config.toml
n_layer = 9
d_model = 256
n_experts = 128
experts_per_token = 6
d_expert = 32
d_shared_expert = 64
activation = "swiglu"
moe_layers = [2, 3, 4, 5, 6, 7, 8]
router_score = "softmax"
normalize_top_k = false
routed_scale = 10.0
balance_loss = 0.00504
balance_bias = false
router_z_loss = 0.0001
init_std_router = 0.0127
lr_router = 0.000544
vocab_size = 32768
norm = "rmsnorm"
norm_eps = 1e-06
tie_embeddings = false
optimizer = "adamw"
lr = 0.00114
beta1 = 0.9
beta2 = 0.95
batch_tokens = 32768
seq_len = 1024
train_tokens = 253800000
steps = 7746
dataset = "wikipedia_en"
Below are experts of layer 2 (counted from 0) of a mixture-of-experts language model. Rows are named gate (a neuron's input weights, with its number), up (a neuron's input weights, with its number), down (a neuron's output weights, with its number) and show model dimensions 0-255. Each number is 500 + 40 x the weight over its row's rms, rounded and kept within 0 to 999. Numbers have three digits each.
Before each expert's rows: "comes before" lists some tokens at least twice as common just after its tokens as in all text; "gets" lists some tokens that make up at least twice as much of what it gets as of all text. This comes from a sample of Wikipedia text that the model never trained on. Tokens count by the router's weight.

# expert 51
comes before: "|", "1", "0", "2", "3", "201"
gets: " ", " |", " |\n", "–", " to", "200"
gate4:476531458456519532538437468546511533466551493527533459484527588509515513489526495473512576489471466514533396442516521556537504502528449484512478544519511542447487521470457485503594535477502513495476475514543590566560496483494474481583503471464513450477468457486556519482507496485564545460539502475548584394495481572538510496508491450536533497492429458483482505519390506485526450485396552467513493537463500593531518513485515522485490503471512540512482480473517449481510523469478470547508413546484486493535500470465519569466407452539456478508507448474494616460548580505541516536434515537447577469506478535487470496518480527525513537480501506580507548450499459386552488503523500586546444572493536520546547530559503464487478507490454441473477494488441572432525449502535468
up4:463518491517467512523495491554447476497511459465442466479522467557557497456445440473540490490478469508461527565461461517550462508550516481472512464565581552493479537459508576506496570553506485522487528564490509526413526449444511494512532463475512508470456477473517489542433579512468534509495560508481538547504515474542513486511553471569538497534583472452563462522553480414499536516578541568573461536492520557491606545566472412502484513598458492523489560546448544464505521578458469493535429524549535471526499528494466521542483547470433507448484434526562485555526485482562490479570480511442480526538457496522455481461497471503509461428465500473511464424471493497552515500510508519466521489414533501534614468563489537491527477498382499465491541451504538489536496523436468
down4:533537580522511433537610566521484493512467518452579548505530445586534511494467483495441443449536475478530457591546526550550486531539424468564475477429524482543463495468444537472515489509458546496510528515517441472472519488432493499559452474451480551499512475528492379505539497536429565524471496567537488450433392515473507481504474471457549491540547567523493468438547477479500479481493510494511527513484551487551539503475461498530476475462480492566496615481497486491503455529550516537507556464471467517536497516444423520478522508543463550474487513527574486448455506555502497508475525496530529485544637554528471475472511487459467416504480550530495511510435526488518522476420501437537527523422491564471566508476477484530449588535479515485484488488479457452452480535488515

# expert 95
comes before: "|", " ", "==", "–", " tick", "),"
gets: " to", " |", " |\n", " and", "6", " -"
gate1:578513471535568557516524509458531505542460456542525527520499476522524520484517507595487568456549543518538511505516504599518480517479508552441563419529545442516607476495495506417444557510548517549579547551530515534493479449501544531496484479438475541619448423457602484515531497466444451534411549546551515492544510442498540528481550521506519473472532504494504460494569476573548544479491483474492526512491507502439539533504538556522531551478473574553472513555566551462519482442537468499438512488509499485459525524514544477465495524453423507518504489473509500475453569480488490515369469465454480531480461513525507481421564491476489518509472518490535419471534486515505554515493502527491488505511449499516497526552469471505466495553565523437468463499501503473382554498464439
up1:460534525544515464546420459495481459506514539472470459490526556464503495577555562470516460509502550496497500502516458472494441458466402505520404495495414488521457527463508503526499436522529449482484452501485512503487519517509589478495519485461485517476523459543568487509572526525552471565443530505473504460540507435533499551516585455517461486497540450520468474552506540499527484534433499557545491470524527455451557554503525515489527565494584452458495546508448496572446479518400474520542496456504479507413526544462524589472488466509506499524564474453431515499493494538433523471565605599476503454543495526568545498479453539543531476501505489427487528557524504427455508494520478517528523614504531499441504487479484530525564563559543431533510488537545426470571514544529525
down1:505504540438499540448483527493478458545514537469481485440489507495541424538475543492508548484574565465518466459519547478447540491464527504436535512486476483471448476550420497474527466542497448427548466431459503487413563448493554525482514541439518505505482496493567558620525478523479485498423506532515568560483512436482468532507504494519484475439468453537495514462562515460449552529565532481522520488571516481478508512515478532443492543511607498519514516521482436457506483509425455461491463584545535484514568542479488504554535500467572437508502395543453455503453521523541563510420498420553452550562493543538397483516540546448452510470472486471520521470482505416525485485485486537578518506490454463492501534521429511470500479539502456488509534428471529539586474534460524

# expert 108
comes before: " ", "0", "1", "201", "200", "202"
gets: " ", " |", ";", ",", " were", ".\n"
gate1:572503502441452531475520457501476538514486511518493494439526498529451492496564503492507465481520447480561466546522464522449537435543517527433481469467573459448481471497519482433436527514532528509552476457466527483459425551500528459476536462451494424516439554480549525513581522439511492519585523440567559537432580527546484495451542575465481424439541542481483488429415409435521546549572547492462532513445583541577484568527520542523565523514529493566508547462550508491527474493524544529499425535505456551518550465490485480528546455483495518480488511463541539501471467494496492523505512497534508493494487468540553472468482531537454501481506504504464482485538437494478447517432447532466385536508499498545464509522572566533519542500570481535462463516437512503394537531493539
up1:411474570548488508523517482514593499447574573499481541614452455513533495488477482525487507493478483550525460477488441544594539466534531484528475518444484479511511471528504545547535517432478463479393480475484471480514499474492441548513518556517502508500512496427519514458562507549445542512493532455488470458462470569508517505547486477497460492481490610508468540504440564575486454541472569481429510526406515543543487546496528469501514521421511465444529508442490455390539539454476472451560453458483481449448508522513447462503525552483502418429490557519487533480487545550470512498481511529479544401549471486428491501486497460487541514437467484488446473580501506473465542512466510523453572446447549515542501469462526536452443505475505429504531536513496458527472416512456477
down1:444533442502455531457499569543445496560504454505484492527521535419468547448523505431488565487507502473457498486511535414487526538498511488536494504528490490465494496532519523539504547548425487474518442539502493469582513423497527423512459500518520559526463528491481469467492468543478525526502513531617532466528545493388489437475471572541531435450463469535486566500507501463553567559521576529526491547457441459499445485539519552500507460456540440477486512531539447469513537429456442455488562504430455531449469527453465429519559537481502482512450500571479458470453574544478435440437531575531488397488539508531426483536529485513537431497481492469527546485463516452508496424480502521544482471516474484510459511481526462466523484444419489499536509493584489542474507469592531

# expert 63
comes before: " ", " The", "201", " He", " \"", "202"
gets: ",", ";", " |", ".", "-", " in"
gate2:527553503524461483511518475469540524555540540526474458435443452529517557484480485479505545600524485502497531404449554571514464461532466527487484427557541527543514446511441556533500456482484547507503474521464551475468516502562587444474507564515518464521557550533604522511492516490462433530441487573477539439518447570572456524509576546489559427460545524568485485542533442508519498461487475525486461559451482481426474525520461540468520510499469572500509493513601584531461457502546500542556444544555472509524548507496493499476488515538476499447511515487547516453542485521425469478477531524510479492471485473565463506564515499532543478483505495460524512551449477584534538472457512578514512473492521512456460487480491425522518506486484517550517405556434459485513470533559619
up2:465469493505552524466508522521512466470471479496495526461572496467454462547513473552456573458495458458516567516557522486518571524454517512514403447456476470484458537535547437466440479470513558510503555523506490547552491483470509500454481434461432527514500413495460548508530546534550420493446484468548499494447569499447454538596505502514491514508450448497495527562490467472538515563491491415537494521532611456525489474459553467530471439498573514488514472436457500415578464507529498482579526423528517474499498521522523478505521479561479483465446525546531499519552538527545584503533461465548542498508483513456468518489502474524465480366499541583517499553455493413435516501494492440430480543593539474531530543480437546503443495449549492509479460451512511512494540468474542
down2:470450442547516445483510596498524520517527527469498456468457486509486477482509457434501527537496457492503547520541541470472446464603545507583453521519476520510472551511483480510514546521525455575445463477491513523487448514534520473490535419569513521488553502434455507457492512476465466506595437505481452505549488502488508496458452608450380456537557506586506530490486444528437539493469475562462498416523497491561478444514498445504455493512442476432477456493526453477468439546525442508459462540487565538556501475476490490550520430496472492464476487484513586518533477536443550505520465527491447431471586535562540478432535549501558534496512513553528473541529509601470475511471513515565487526519513530447504467525511487465514532590446497432534472500578438475515573512521489

# expert 106
comes before: " ", "0", "1", " |\n", "2", "3"
gets: " ", " |", "-", ".\n\n", "16", " —"
gate1:521468490451506514516461432481513467518455486549492461476491461571520417511512532428487522567545476456491499535496509548456426490504432539454497580460495534443501530458578542549491514518512534519518515556566560554561459543453544517476544485525555467528439508498531495455423494408522483510496451500519534532401553566504489453577551530479445514517567534438541533435477513451542536501504526447412535534484431530451524536493515486482588474565515550464443517489517511518502465489405529521483513485570480554510475480517496453456512487523504511473465442484506503510523454542540560482467517452513581476472431515541479448420479533531448552537548507546545474460509396486495492593529424478486467449449492547524509521546544522555461502509487523520547504524457545496451536537538537
up1:486525444527474501569492445488474460447553553509568563475559526409490468494513535510477488503497533462469516504489540463527590522528544523542460504445560505484517406493518484555481460499509473465490476439524473502468492539536508458575522417542458570522491469591447504414534508510495476521568527435590395505490491520403475457461530500478501413562446485514553513477470513543510460533437544486485504478556520460480561563452472562513468478479515453474505575560455504539527539460479547539458577457493486432533510410584499537482509481490503450549489445526466473501487469488503479519487518517525518487446456561463477478533463552474455469466529488503517445556567484428469396500532531515440470558529565477539483528529441443469505477503509521524486531535519482507525472427537496
down1:503489537494518526486500432515550508519513547496549480516561508483544454567539517500421494497537359434489541476475484479495489466484517554463490526472454520470528470501514538537479497463464453547459509478538483489538450406456444579471475515533471564430480509558540514464475540413495516513521511478519475466472592493511474493530491515511460512519477554434516561472516496502496494466503464555493504489485491522507544460433446470554541506532497517526497480469426516406532392551446543542548571457539541432584484491451528533531510535533472480528465542519471500486524411568551547501470512504510451469505467425485470458497513467448538537520526496493516470452531505526574405555563487480533502615488467499471507493539583506456526486528519509478400469512501510429509442504592583

# expert 59
comes before: "|", " |", " (", "-", "0", "6"
gets: " |\n", "201", "\"", "3", " to", ")"
gate2:504492473531452453475478526447438477471448510566529478440527541545536500485453517473515457537462561540468558516461472567454498533554448490480543468460491511437472511558433517586490427462495485485485489520558523481499490420527467533474494401528463537484478466483471554558425454481423508494511434456519563441512541550484503506515450408482477538531510557466499489555491402587555548522537561519531549527518468508541515445465541576517531494534547516533528471472534540546471456472486385424542523508497476454504488500529486430528551513472436504534528537563526516470535451512564496514581490522498451466488413545469483507485512559532498500581486511530535554540423491494535540495426506480502436503503558520568499472558531528500431526407452456502497503530520486522528521487525513
up2:527524474582541472495605454442458464520453451550441459503514433515544466512515481451463413527466522572519496456515529617513488507535468479475558473485511581516483451529432528570499475467529468493522481516534536515465475542486527552467512488506443546495575529502548485532324452506502550486494518573475505442547514502553583521580532418561476491455505463458472531498458445513496551532539502513540515520552516465498528475463507498530501472507516488521581533510530509502517482514491465518580523493530518466506483536478485493528460576457506528411492556495486517465502465447510525485526563504470413457499469536478513592514508494518467524551495532419478518546443472432490556470436513471502388556563572460501555508516500509520479483435466487480530480451532535491485483488491497
down2:579531543515519622535515498501492445391525515521517485504464539521596473504472531556506520548517500535564538519607506503514514448440414398527533519542552521507490495469548534424565528480485556487535518524539493476494548421540486511414556521532519463472457476468481509475515500443553532532503576421439539479568561514485554610455485547550497482457509420517538473465449485504507464489464479531488522458477496555564481501502485504455440504457555515546472524461518465524496441511462570518502518487524538457486470496520531520558509419541511480470532504506494502537462549489490456483452565560464544514534488492454467465543416554521526511459477536486463496510513509522402512509497476550500513454547511486458512527491450483569525442522512434451499467510492532523562549605509513